config.toml
n_layer = 14
d_model = 192
n_experts = 40
experts_per_token = 2
d_expert = 128
d_shared_expert = 128
activation = "squared_relu"
moe_layers = [0, 1, 2, 3, 4, 5, 6, 7, 8, 9, 10, 11, 12, 13]
router_score = "softmax"
normalize_top_k = true
routed_scale = 1.0
balance_loss = 0.00175
balance_bias = true
init_std_router = 0.0314
lr_router = 0.00156
n_head = 6
n_kv_head = 2
head_dim = 32
vocab_size = 16384
norm = "rmsnorm"
norm_place = "pre"
norm_eps = 1e-06
positions = "rope"
rope_base = 1700.0
rope_fraction = 1.0
qk_norm = true
attn_scale = 0.378
tie_embeddings = true
parallel_block = true
init = "trunc"
init_std_qkv = 0.0381
init_std_o = 0.0072
init_std_up = 0.0381
init_std_down = 0.0036
optimizer = "adamw"
lr = 0.00288
lr_mult_qkv = 0.4
lr_mult_o = 1.02
lr_mult_up = 0.886
beta1 = 0.9
beta2 = 0.98
lr_head = 0.00792
warmup_steps = 317
schedule = "wsd"
decay_fraction = 0.811
decay_shape = "linear"
final_lr_fraction = 0.1
batch_tokens = 65536
seq_len = 1024
doc_mask = true
train_tokens = 373000000
steps = 5692
dataset = "wikipedia_en"
Below are experts of layer 2 (counted from 0) of a mixture-of-experts language model. Rows are named router (the router's row for the expert), up (a neuron's input weights, with its number) and show model dimensions 0-191. Each number is 500 + 50 x the weight over its row's rms, rounded and kept within 0 to 999. Numbers have three digits each.
After each expert's rows: a language model's description of what the expert responds to; "comes after" lists some tokens at least twice as common just before its tokens as in all text. This comes from a sample of Wikipedia text that the model never trained on. Tokens count by the router's weight.

# expert 27
router:621506669501422541532461497578500483528522577547532559505482505503506501481488446546404496517429462403369470460605536462547448440605537445457456533443483449484537474509506548575433527452474460460498474494466457508521573449527471485500544449516447399547452463476536458445593479495519534488435497459533459464501537455416471433495539484522517511500550515466463601595448516455551516452528555477516485493456485525434437506476581538519578389590474545455502454584587466554579419603468465550544513444502494540471438572563432454450507528529574526542540542564519485450535502437456472559
up1:434506490452499501542452490481614446466568543424487496499494581480618542506492457481513450490615427480540470467545444517515518464479507530473497500552429459475485478478486518500584491548492487493597464472565504470547539489455432478506484599455545522542531446535414385584501541457565549535436571569480526536511477581526452527517576519415454575502507543569495516483678555504421518517517510473519532481530608465508427416489527525515478439490450497484491525585569492388560492467542594528489533430533485450480518497611486560500457532405395491497490548590597450441466487572563491419
up2:399455555558588435511452520480504425574511454438512509518482422512431463454528458488497525490624525520585555449486543349429561464407425536445565431432453534511523507515579552444596490472515467526526463438412513447524454506499473523550471541418531457583480492574527477550473425475348524547497461496466567551542495533508492539522445526554493445519558531450551499520471555521482427499445535524533503386570471536514548551470405505539569523492513491637505452481479449475517523392515462436529511525449487494509418475394468534502581548464562441498445409506452453453490542533527505499
up3:487561573485570466491533523525592471476533478409517424413472506553509398607549444498561496562632444478530533532473553524480526395503563571596549486465478491450423423535511495496501496530496476516494451486617475514521449556524475523510426432459601566605459475554535491613392517502491484505524556475434451535484453513591537530584496524441516550564497449474486463543561460490429518532455546543495557473519586494471536529453578418386476495444467467464493485467510497478467513422568491478410532526497475476495478499559522484539556462418478392461435500487583525512469397580578557535
What it handles: Articles and number words
comes after: " of", " in", " to", " for", " at", " with"

# expert 11
router:481477454363457387506474569490476418572522452585522590474534495524549588549499479435543540459426451490460570526553453488489466529516603391484569500489536564558466551522538590549467452463543582550468462467574448550475493489511456514503573447507462498490567464513401512607493579508574547528478544544530480503550480507559488603570496499485506485614559489545532503483520441532511533565505486570487518539511502486555532540525523525491557501464525521543550545509417457466497552474562628452485512471558457629414594455511483499551530535562517496499404561426508481574509399509473619510
up0:484541618516463433527509523546452543506480451517584573538547563516579534426575511545520482530573558522488543523539460424564469518569411499503465501501502496497430475534576446454518520504528550528520451578470553559541399463622469495513521509497542497482416391486592520566481459335390487519393554431508465513506540504522469524478490474529519516513503453428488451606474518488459526461520511421445517459460410479527517481459517409473570490580423542559508535480488509536460534457428478469559403560390497547609566502562530458524592372473501519514474474506482540448533516503580533480
up1:442552546495559492516460512438483462490541501546545591489524552512535481393506503494479565491475504530608579411430551551544551579500462476482491516499504535509461523497450543459560540586461479500594538545518503542489479491532464505595495526531544524497450478573564535553614442500492443517454526526549528513467515413605462504513492484474471469428613398499380513537421455384464485510400402473500574476543491569523499488452560523514423548505454481524508528568477574473520395472549536407482450624508451461489526538471611534485558374532415540507545487528434563477436573481534502430
up2:444533585475529442445506410486488513487485465478471552596543456453467407503487514499512475472492415509556523486468463535467472439370534478462577538515557554600444482506495479503411484440580591539493467527466509495552402495551460474505527521528504599486510390559559462521546506538480519489529536545500572487489514565585489538553490491504533562497583511523383485549511516470450414584460526558582426641629483507537564561517457480396460497577476494492452491506438460493563452509541561349446523509503484496576542432567516541519558362514478534472450536526470559505468553524549532483
What it handles: Verbs and participles
comes after: " was", " to", " and", " were", " he", " is"

# expert 37
router:552563583467454520480550517564556422366630457500518509514542476505483538489481521519563423465458431516462537474509367463500561556445557536437526500537509485470512517445477547600437430650519517526519447585505480502502436539566570481431461459512539462485385483453469494465463570530466501460466473560509576573475485475451504517564517559476514511467501541480530481597469491571405397519485564405554439510556491480498523547568477572438452560456470494468493467401510540417493619442483493421546477476552490492504497475567476490490567475457555445476569504380579513520508562538439490447
up1:384479504497517508456431544384448570584474514499521511590563427496514513499489403443571446532520571442520505527440494415562450517555544474461532442472543527495377536519581525388494474500493498537461428595474544494537498513557522494459583436418382544604573510501505493521507486430486481514416498526575483394446407559531533545446509522485576402523588598528520489574494530498476441562495435474523539478476527469448506536491495453446501483510369495488435591497427522548447517561511496502547479481498528479528386497500551448461527544539535535544475524542525492628437442499540479542
up2:506458463517468516495525394532509554566462496480420560462528467523476536493503450561533511486538459496482521544515505481485501445460469553458480437523497596578489436560492521492578514447408548605559601576560484510560448465441507565451552537476486509560589581537536481480420439560532394556478505485515496470506551532596477405524557506491555497501507459484497454324432437457549618571471537585416506410472478512451453434504576532519551541468487494584505433513490535482406515522507568480405550544454462453455518485481539504554563518528445576332489547515499516532518471445505551561
up3:476461522511473526453488565507517456418453542456438522556465456548455528552514544461509441463428537538398511437452518470449547509560556525504597406447446465504480517538472542548446564530519589533458502522514492417525493527409503607508566555571478450452602459502485520537496442557471452553514545429474537378498467523518408511527498563504488501537446494502465440472522525510563535577522556492513482559513465458548467444490675425482536523441458577470446533596408589479475521584507444494511500476508486510600549451562466514465490513433385497496479473519427420497493358480518406602
What it handles: Heading marks, dashes, year stems
comes after: " ", "6", "1", "7", "3", "2"

# expert 17
router:590422517455561533541490505500409524579550527505503409492484525485577389496601505417467477516566529507457530530450388452443482414427626456574493433452489445576442513573493497518505440542441483546517434566485531393525518502478548508603515449515542558501555424503474431516475462446491577512513504515533472477494511580465450560533543489541466564503452543554518484492527479519521462500426510608489541510414431431440465394491517496506488551550510513448479466562541465488485522556503608484553608646513433524520513447480517434497500526569448426482492483578454468438408450490582545492
up0:536477534500501529547562491586538557530587486438497461431514457477522558550472468493497429619548384482562426472504591373513469428480484575472480495472498599493542507511518438472541398515440555472465520443598570488464563455478456489442550464522508489529592426478554531521451457424529425562507523597506545491484544549474468558500548422549430431515518499426354552512520456523448473488468510563473516552553435530517457521534462554549477503430401457463508511530433536602472472442545456524446520456522489492448484535511395523439461408428578559492431567558441454476529554483468518568
up1:562501489521464486485573520450438553514554437447486535471475520465459581451452543594442584467435483601506515462492528503426491461499449474440646516440488529511641518426568513441527592532506466447513463436502401497502479548509550503511478597432540503593525390492482543416602493479470491523492546485503523473501518408474459532477456555485515471432406531500492526420562476472435475515513517453483538525556424520546485454548548530472463541438466562631492534442447511488577617504375505511520477491513614521589511536551470417497576428447533571477473464573509482428500463466536481500
up2:475515561506576567576508510412465579518496456551531610532551510512458524421501501497542449498456565498440548469546553459561550498484466479509474539494466532461398549462591502463502586486474609464521397465555591465520436483564525350514433530492468518509466507694534561503456429435527502585456495509490480528579444463513591521519615463466476443452478511414539403552413558507437469585533525472515539429500431493519552569507552529488521509514462555512418391443467500484460496467475515464482467439431528487561487429511472477487588532445436464469504495527470514561491485467566461458
What it handles: Final year digits
comes after: "201", "200", "202", "199", "198", "197"

# expert 26
router:525471546498459435476516515511528482443493529446518598507547480482507548440473458572472515447452428588414578437555430532500553491428434470512513557426514578538534524399471474513492474519492535491498445445445424419533552541455456445560555511452517498489438423547483585513566447545564475472573519461540469468505407478423473490493484603471463375405439472456516430505533571458465496533465458425479517489466466572519456444527411440439533564530531546510571515420589484450541521460456492388493402497429527563563445519479400524600447436435481632488462531532443454492507520508559482472
up0:381617549508532511553476531537407479501517504441498438469461446542651476682515501457615478538552527457542430483564504499518488489519532487536538482468481433554510495581489508465539485539509549471552437513505568462493427479567512449521474446533519499552580515528537489588469479449468501535485451516424425512514495466525443517504493563472508613554462540438352506504417487516542553527536528515500484508454478548487510562460531550406488516508460385475443514628410544516500551548565531501450570493495519496527538447541544482444596495483493350497454392564545455468495442524473509522
up1:485531476510531482503455467515463491480471417575400478549481498612503516537583489443496439562491514484500470422487482550436509557443476526528433471536506422465441463563486433550498572437502486496456423500487561454510454556532625554429410526504497466487484442602471496420432507525497537504483455554490539607485494514474497626530508485481488630503620479536506579569442530596448490522520479557483481584426543472486491571437619491505466475476479450501522523568405563445502601469511369555465571481510454533443445405534539410484543450515564480537495479487599473453538523529449451525
up2:540537507469549495534478498542418574452510480448375433445563449501522557529620486492584491570557587401440388536557469599607529507521568507552522501501563509496500514515538560507539514561510508492484377486512609510486489456544531454495511453533560422582558532500583509524502510434494520570502488607485470530506554506544510456498483535378504536562507526483450512545475485521531551534563548508397491494449546472468472517358501396458489366453504466513461409467434515473532512510610502500510504543518484462494591420484552453416500477476504533412452551526557483448444478582482468474
What it handles: Year and number prefixes
comes after: " ", "–", " (", ".", "°", "′"

# expert 39
router:523552450514449468471489470535437531522534492513457503480565524576497428502487513499450576522473501540406541480493428521488492488460458501406475492535605502473488525447615543525525583539487487592442583572437548459503574548488428520567488490554479526503554543550454455435459594419417490520574458426560471526526584488536520449562420420519530470513506448438511598405522433518374502548498388513495481509394605463446442543535471528405502430459498597472409446522544446468498551475487568408527589493488483428482466496492538499496527498488514542502404556435537557541478517598464526570
up0:451518497521597487552473581452533475529338529482451489453472526508525496431649435502574469570551467453534499512520547582520526498505543556591601482435478404508547464569401464560455499535556516451505408465555511442471449526493502465532510477553541522487523458470492507620539428536512541488529484527412448527616479508500477500502556604443398513518440532476513435545492545421492538534466502534582536464588488534542568491398546465592509493519462467479590549562414539476506487492544510491475447522511488542495507540538564451401507445440518444446523394606536443494541478542559509463
up1:509492460361496408425484452463480580508533508550503433464400539579545480553532460560534405545474440465431461524514505444506467451465543518459500460550464494503463394463542582516480488451581541524448561612505624498435454483469514515559448473566398424461461445513453524474444483423534483569496585503500452631473474505582469451545475486457523483548425535431506460538591543475465536556519449496495481484472525585433497494530505426566487557588479490574455512489502517452523442598473412494493522387469526506555428467503536429463459552493520508405477521475562372458491495472524457541
up2:473540537475488498479546431436578523467522513506459529416437493556571514463530520509552384539480481423489504608485518518451531495529586516571559458450485479595531493648530417488437464507509570440544442556561521463531483572564478539516485530461451496553481448508568584560495448533484462461435529480476470509498483429495524505505473583479386511530444506340468402554525632473558496522583537529446547575512433506506598536507535450544589511507463353472489485486501546508518485487572433474409462531422549514446493524548516462491561535445607471438490459498427442466525471450533505506
What it handles: Conjunctions and clause links
comes after: ",", " such", " well", " was", " known", ")"

# expert 21
router:436578485402500422526513447398497506537447590437486437491507490552456495482453517600547495514450555459480518526562557509550556494601533475570515479584570426426496401554447488531516589456552430459455520639504623484492454459470529467477424528491495524482610471585467487502509469490554525521432530527452488477501515484510478354463565579478555478471469508533494527582495523448418492494564465426515509431492440534470513569554488498545482568566528509455569549459485555454474441452457528482461571480544490548477517539549534429418557483400413503542516490541480492426620476523464397481
up0:492610554509512495427538508503481448449538439489513463420503529524489517543507535561438522460379439529472466406508497460502506464539417488494524537559527408508495524451549521400534514455470553581456520409501558553445520508534484478496515489489459505582511486575516465549414560555405513472549466450507522531502452538556509507534515455517468501565561513456509510473443555540481527504503634485541522530500468505659549556490423472466468527463551450394449502491486615521414459443588404513357567529509585447519558515449556557498490521487474492418489410499480501415370438443493589561
up1:501460516447450554548520540519554452478474576466541451520502396491497516458500512486552391514498449495523470448593558570485538462527509512463613488503500523567498468526543425376491464544553458526506445359589535472523587571541567468495470487514510485473466526617555466567433507409436446488517565450509526521509587503432467478480503526481484487545497508429496549471537497539416514523495572556545497540457467481614570512545456482534448487440487495605541452487449464543557607470529406488498465445427673445467467517664501466462550473422547475462491457532511541483554492558542482471
up2:541513596463456589550508492534576465487523505533478473539519471495501563520494566512548453589440570439490461469550486549435600457532526558471541570488509545542549592492622396470477463514510609565486463449640456435520568527535520430558565399489497527494592453576562463480469530470426490478515456544526576584502519544504518602596492541500562506479461530483542497497532477553441462608463495512454422532468503476484573549558462491396419463480472499439501404512495543494523615599499475474507537485593548467491458475585477485476621440450538544479466511556522450456491515487525519564
What it handles: Proper-name words in titles
comes after: " the", " New", " of", "-", " a", "),"

# expert 30
router:513540415449478431516444473536483437537438433509538503459496529480566566542595572488580507499583500537537420370495563573506469549541490501451478410421454554480535548463446487462646458442498420413465396480445481538464477563489514535544580480438427475525487521487495423512513444470465428467488491553481472538497555460435582542461472563476422559428478458480518473548401577426502507542541505490521528620552503545587556574513505464495508472588513434528478419577505491525571467489476433511533525554467505529523534495515569522520585518476588524557571505510526518540481605416480421416
up1:541570446530470452450441544580495460500542446469432468456633522565469495444512475468552568466563543554470447508517481530477491531515494447513550478499411515600585497560526517517520490527426470482436446488542472557504581526590583541449488465535534482519483516478697513488536505502471568428485513506527496404451609469578505508451443584531454519561456462461426506559487498511587553411573458493493512473429486474536577418527460468620522597440464469494556536487538528525629523566511525502446449580476587496491514469544572449496555442490539502515514409531601554538452532497492543486
up2:470540561415434507541461567426514543513582527521535406524417403451499595623488452536478493500455466510497405611553555495498555529501518465510494439513527477430531525472542401505495509496453511544486574444465455512571494498539548416494502521482492522485465474584534499439509526539523463452537546540479531506438470540536451502573475466490653538493546626367481530395631461483443457487569553502473568516550550518480519500540465457614537538499551508426482507483506436560440474510507484531360516446487530508413460583503537472431455489487533514512450453479413426468611517513524493512
up3:474604552550496499469517505507510497442532530417398536446522458537508523501458444438484479508440455484471476553456531485590596450510541483575572460511562401491482501563479445543460570590407549583525502453515576459544499440494416452549405490503552495516452437581521557484458483500476505419475582478456454468523505549575456439611462563453546412586493527523372432528503417426495504508355547521450527440480516502472427508492493435532504486432428472547493573498448483458497476505598555462474462469453512519455493470549449444485487485438472452472415470577541480437538431506595603511
What it handles: List dashes and line breaks
comes after: "\n", ")\n", ".\n", ";\n", "==\n", "2"

# expert 13
router:516491540503578539400510488443466429486537528566397463503420482519494573619556471480588535412518522567457481459459453558450498445611480436473469501569520549519558510560451514499534480507430446467448519512487612558439504407455539446552452526583520560492553558528468523547517536570567544532415460451567542450565483462578467492516482446481460587419446438530474421620504467524434446495494528437454511402443563572477503587471530482541498575562545501441446459509515562535567479468504530463561532483543488561482606565574412503417541496434488538539478530501523520526600505452516500488
up0:503528506494551494441454504519542481518428467481482538558570494536450518512519498529573549606392415477492564435500530530493492443533466572514484542518435521547513535484483430567419500479587537452434464515535561433359438476490538529504522537528546458490481482536475489517496529560459554582510490472504553549443533490544435488496534525593509483504407457529485412470474517541459528541452505507488465478559434547568485476520405517460607496501539433383499519572418513506523521514467477382485476594487454468602513456627504590481590583467434543494378410523476387520493388462587529460
up1:493524487463542422392367468491536479465459474452456525450473491539485538527490436566422476532449460483426498425578414497497487536517538484566506488459484529606542514414476525588455507456501426546540414470411528486448525471476582538466473489456590403590526463493434476606519505439541545514528482522445426487509477443517462534528459544540374513541430399558483571495407538465515572487519546503527528547490508535470494448466457603469528510555470355460505471573416522502529408527505555516514495515469507533453505423516513563524553497449442534405553468500564465374417502559454453540
up2:482505542439487490540493554504457506370482531521485462492541489486505506532532505477444454604539511474523426504589497530488615505480492539590559401402470475535443485490495465558478499512481546555495492515505420522613517529552585411497472525554527531523473418574562475559466411482454601525504501472465441517545600563526415468522511636526515430561457542471452538479457472517573566596500485462488446563523523464571385465407465446480452498476477410515489485568467523484472512527508525520408473487427499460583446449491536547578552501500505386443491382521532562455385476470571440487
What it handles: Adjectives, modals, also
comes after: " the", " a", " and", " an", " was", "See"

# expert 33
router:440558492517438459464552464477591418459488467428437552551492528545469525511453386440562529501419553386553409512567536566516494518508433519526536505506507584454447549481461473522473558446468449455588515535520478599414511459499406483421550549531494505440451578452473545519557575567536536460409552471390497488480456510499539423415433563512513385496581425465507504520512486452519552459505484416500541498497512494500511487434510534518578421525511453508464470436532467482524475534490409442533360433569590404527517529419585502498507518466508523511442555437538425488552582505477464453
up0:545450470570624504602496605507524465472501538501502538458504498490502437476482467433468519515456524398540478508446569441485468519430438463544491483436554490471529516514566579594525487509485561502414429417621517439465509513515613460511488468470447478498541525510497653507413528470442508454562458579554459493440534514545556597405428479496495464616535471477466498484503476512439563434466528585531535516579484576494521546585482520580454553467455472516486455465420484549479473420541519548452520437553499571439491438498501487600519461537487510433398474502512526544539602558518592568
up1:542466420485544407426592526497516474561537493505436533489481480488416493574573488470616487495522464565486516440506572528482470519509446519530560450472449453588543531409469495527520566513473487603468557498491489573491463549574501504456495575525532452498533493567556545631526508531514529601484550505459522530474508547511568503419511521472527531635502463464503582465523433467506449515465490505544501505423549707551463487513597525511547460484484506490609568519470483439493483515591649449485513581518507486451515503583505558416499480589524546446513462495416512568447564543491554455
up2:546473477561557524513470515539541523488488440525522537526492460516482494511488474492567515524524465487544496500469506494459570354464481529508428453497566516536536458435593585543487453453459568569375492451492534451507380507573599396459511448501488473557495528544433492464384575484412553485480388560465545543464558531458549523503550522428573516544513549454511600545530558618511499495393538505538441468505479464439538476543435543508400519509522478497507484554475498533514449401484563470507543432475528461596522467549464424488569423546566500425497569402576460494478561519601582544
What it handles: Digits inside numbers
comes after: " ", "–", ".", " (", "/", "^{"

# expert 29
router:471497493578573567492568506499503623404526529425579536561510533474443448459548491556490462529515547520456432426499444390482439477413502499541481454501495509446478551474478473522522501472492545507486541601494569609532503578451507556465511514528507486378472535474548585509534479373585423532464540496514456475450483455494542523411460503565548497428539425535458435486422509411441502470418490601512583491509512465396456581514474495583460455558524480468489455524502566565521501509512611536476504418450555469433516530611519488572559482465472586491518571498508452569578530418541493436
up1:432508481514613398417455474478468491570458548538519551623446465455583552540526433496563431454553500516547542564495446471557507515512569568534484454594502419596481498452511504474558498528487393616536517373484527484495502492502458478489520491480507591515488506553453422572504520485456564507511402518542490555538466488538430453507506563427492555621467501540635541538478556614459443550453456493610523487514559490527527450441438522451464458528499538479458536476462512421396530504458476447519453483388467464574496449517551549508465550463486409445461470501583528464441496477502517543
up2:517431506489425419586521551591592440522513509553411516428453576589533557494585521498484485543560502506478581473494559591463524591462457487494467448521502463532507485458497551499469504481480486456515496444547579495418581519498493514587425528624477479526553492486572541448450580412493513498440523526483548548480503603427524414507531518535509413467456417471465538411478442527588501468405458481474405484527516541503541434403537534567487412415477472438544459527517508542528467507549476513413434568477413362514457576517538515553555479544508423542511507577519480399470537487509522494
up3:501517501440501480456496488460430485575460437443596447470533405540547546555552506397609410569539508424520500480474566531505562493476562546416458500550483511530480510555485537491535469480591453416479447454494492481450499546475489471561573484443461621587515476480456538565493393515482501503487450579439469485476526461467451528493415481502408591493484447474497538594484571516489438603578479474509588575550480487495586525552480485457553483554570457519460481583496431552550467504536422547478547495401470471496490480452592431489482555533565381429504461444559594550390518489481506513
What it handles: Of and the
comes after: " of", ".", " in", " part", " List", " one"

# expert 2
router:552475495564578515440454444479484522518582512573528519533476444531577557436534499573451476442432439504485538449549511442506451447539468433487443592576446541435469560499422558459530466530540561554457550543575505519489447468541508553503533531546515451502430480541567549487564477596527516458458436526534532537583509514489600522455531467572432415543495464542557468477457480523518560498537563501383445513555534406501498585458575488493597568461477510585439551504526448540456522420480573475525444423558593538460514512603477516568462419392461402529562494449581540532471468547545439432
up1:533508605495497405501514519549465578494511472469474473366408426636527486542555432459602441590442521485506466612541590503420546481482536508528532448431477395591509502561511507568544504517505470490494451480547571492522509463580504520560414467452498565508514446561561455564425487433527554484480536503410492528505483549593403452566509504461562536509477510428504507472543498499492511591485476436514561530486493567557497534443493492478494505516425487570511345545506506495525451521553467455405564572450522453471480523493507438505441446450533417458449462585438450428548529483462441550
up2:493496478525484549523552407454547469496500502387470444415455507526493569482581483416543419579453408532493485510496463518497536524562471531565627479479618429423544476543506500598489431525536504556489509416620563462471500505517437496454496518566483466557574555451423430638447478454443468367538482504466432519524408429515520485573526576517458559530474502467472522476558459555418521468434551532481595455583540505529493538403555536480494473429502411446495458459473569521437412577501531479506511521509466540445429498502514488481518509464520616481503489506515467516529537529426530576
up3:462496496570556436524490552466478548510523459403450492478463537506559471532581409483486392534467428523484461490458494500512481490474597491552532516537549512431445529463592608540533490467586524567619507524511514531508552459427418496449463404536532557475525523430506488599501477391511524544459540574463428485501434451572500537493468503402525526557547457472485523486476431487440500488393395525491630576548502528459417479427478486440425472522409489437565520473519624543492481498562535491519566527462444502491467444467551460501456429474484504326489508419491529513456508478435464540
What it handles: Space before numbers
comes after: " |", "|", ";", ",", ":", " in"

# expert 18
router:567452464494475528502520432578502458565417475478510541581471484463438480523454550558474441558504453475550486493488591524468500450413477432443541502469535504539464534469500476526460558520503493404474458403463482459436555565508518542480539459498622611556460485423533444509478447406566580520610496536556574408501550452540419547524467413567476426566471451479470534508392519521474463526463399459501449546542414481444453535510501407467472515514560503547508556574417497517486444473444582464461487545451428549421490399508440461396528490466464504440525462414501430432522533459450449565
up0:417485621543515512539452477438496537455556458502493580496593516533550446501564532389518465466510496474550529481445475471573537607538450422513462472517534489448393484691505395472531464583457537511491442479468527445577353547512542400582511532496457480520492519636525540507467540511426490541443499503483473560486469502502524414535485507422521477501488605525544485532490420469387501519541587532515564454505516467508537470454479523471491431453486492498462527397525563491448581510548449511529517447541538561515484469504534468555541455478519459523438539483486526515493481629608542448
up1:539487469442572538538498534442465429596509544443490497429530527702506493532542484556531531494577513590539588468590584515482449453528464483538416547490496497451561411490534495435514387560509538471544524430418503423483512468526464502496493502467467490437446472468505529419496463525527484547513513482483455533493517553447477574500453551547454469424450527390472417504556514560573513538499533508511565408521469546490443526515535567516575536495430512473530538444570487411568479459475475525468614464461477492538456594476417433489653492476567444600506481514481561488454471580516577499
up2:473539541553513425504478475464536521429471525547498544476547429451495560554498443448484528460536571505519534505505463509483577516506485547563515464510488480414427477564456558545532612458430484543485511424513570487530474489585384451515417570469524526509465520489544461440509578491489448519399587522472357505537501469542512489497488521395562546471532435488517468388535499451522511532588474524511613426500601466470481463442545473511463392515416403579451435401437460478455544631499437495498522505501525521586522467539535463453520473401468457469451458514610588461483483601525505475
What it handles: Field and cell separators
comes after: " |\n", "\n", "1", "3", " Born", "2"

# expert 7
router:442461443470522565520572518557454430527435533556477461416525546497450562502437550569478587576507453522531454412535513536456428504595430502474483586441514514543506519431516560522432504390542440534563547480589561500501395503516499528439435471582386487440573492463478489476492501524452461498554517480520513499472508532434450494458453427532543517517564451446515560479447516585539492497461543422545540402560543631446513522367432553560461512473497508521490518552491542470452530396537465514467504412534477543561494530442488558434546572502523572480515535588541459459478414425498542612
up1:511536607514540426489501479523466578451549543416492524529504459504522477536542440472602523506469493491423531494463505484488589476468517563548520403493519430493432482524552419454509515662397509498497437468487495433540450488482460450568481518404567498557397432586579480509488539448561522512421468504435466537443494501506411486501530578449526450586542544485379421533523435545477506553513449503447583523455474469573531487518532450493590421460555449590459488506539525548523476522552620487484484539479553412557517455536513517475483442492543373393399423468497541525469527507541495479
up2:536499624494484420485519592575593508466460525429506528499541450475506496503504485492454446609575588545458562551514544470483564513532481513550465499536488552534568442493442455520586614501476494468539551422408509564462550493459509571598476488451511454497455475433516521599537462442522492539534523503515536493456510551501469488486549637476444599543490467510516523454464449427521442509493503558496503509510504571577476405522495445518493491446463483578550479419528485415440565627614403471433423472408568479474486500462568542511456478486605442410440471482509486518519518574531566411
up3:515481533587572555454456471508476521375451511462450478466516518513479460527571580504604514528514491446423569463551555499585547502505484564417502458509505543486379536527447454480581608518503511485509417516507523486449478505514555569585483531406482444571494495483565597600490513452492547521593416563403592516447480440491543571501505555445458544552547507437460528390590543560462510563533488501481480544489494539542544425455480553491513482559493497600464485486593553539463477509442470454511420482418515538463561380427556499488557472524451505432500545452523443438435533520577509426
What it handles: Table cell separators
comes after: ")", "0", "1", "2", "%", " |\n"

# expert 34
router:488426462505429511531536580519549569553522516433579478512604495523464539527520426515546446481543483570537566561460567469412559598497481485593482370442577566487532467570443443509511497555522496472405498534549542553451460530434464542463481529586393472563509534510534509451541509513502551510516511548413512467569459448419475494464505518506626465582480558433493504494555454473537606510521514444506465504505481492506498428515467506503523433461410431599531553489456446510407472369607530551469429500453445533547464471440453502566474538476508435501532482586438455491531579607502515553
up1:583570491522429497500524505432527506512440513588500503417529486549470515579536530505539532509519435478502456531506432501463572538531519473550435439475502440549470550534478514467514490625533571658434437470641465555506485547499488455477533529455461431514525480461511572472497478496512449490461462438576419591531431496466434609468516554429496575432564490473515559448515499523559549589557510560509542560373538513470516542439489509531520452497537470512413452495566464509506549545574457522512487527545585457579508493519483401486497435563594497467510379553571398511460400512514403501
up2:502610555454590488501473466538473484475473478426532440472517512532545496595526460476517553581430459405476417478541519487509570453518519506497583504512404343510487512509547484505546567502420473525509469421486489497446519473535502489545475417463518495477521481541537473553508454479414528509386502510493498582466488522616477511512454562504466532454534480473445398471429556436471484613472493562524484495424560483442485489470472453492545447483463465368506442600467559516578547613589469481433544497512490512460461466632542426491605466407478474391398477526511500540476446474521451449
up3:525519489460628410524501529550507486519509513520430474503477576538565467581560528472509570495504454473456417425510510519645556539568466446461599491509483447500516503431496502530546534490451527522579427506537474443459578549559578436603523548509575433525533473558538431579513394454496478465512531538517428541579502489496498526477565519616495487432450427454498505533414534474477393544496490543509470562523633551548454499544563531467524495495506557538480382583528448496613442516513527475476522531520485468509520481494572418495641520487526520483520445460530538510422415461448445424
What it handles: Place and institution nouns
comes after: " the", " a", "-", " The", " New", " his"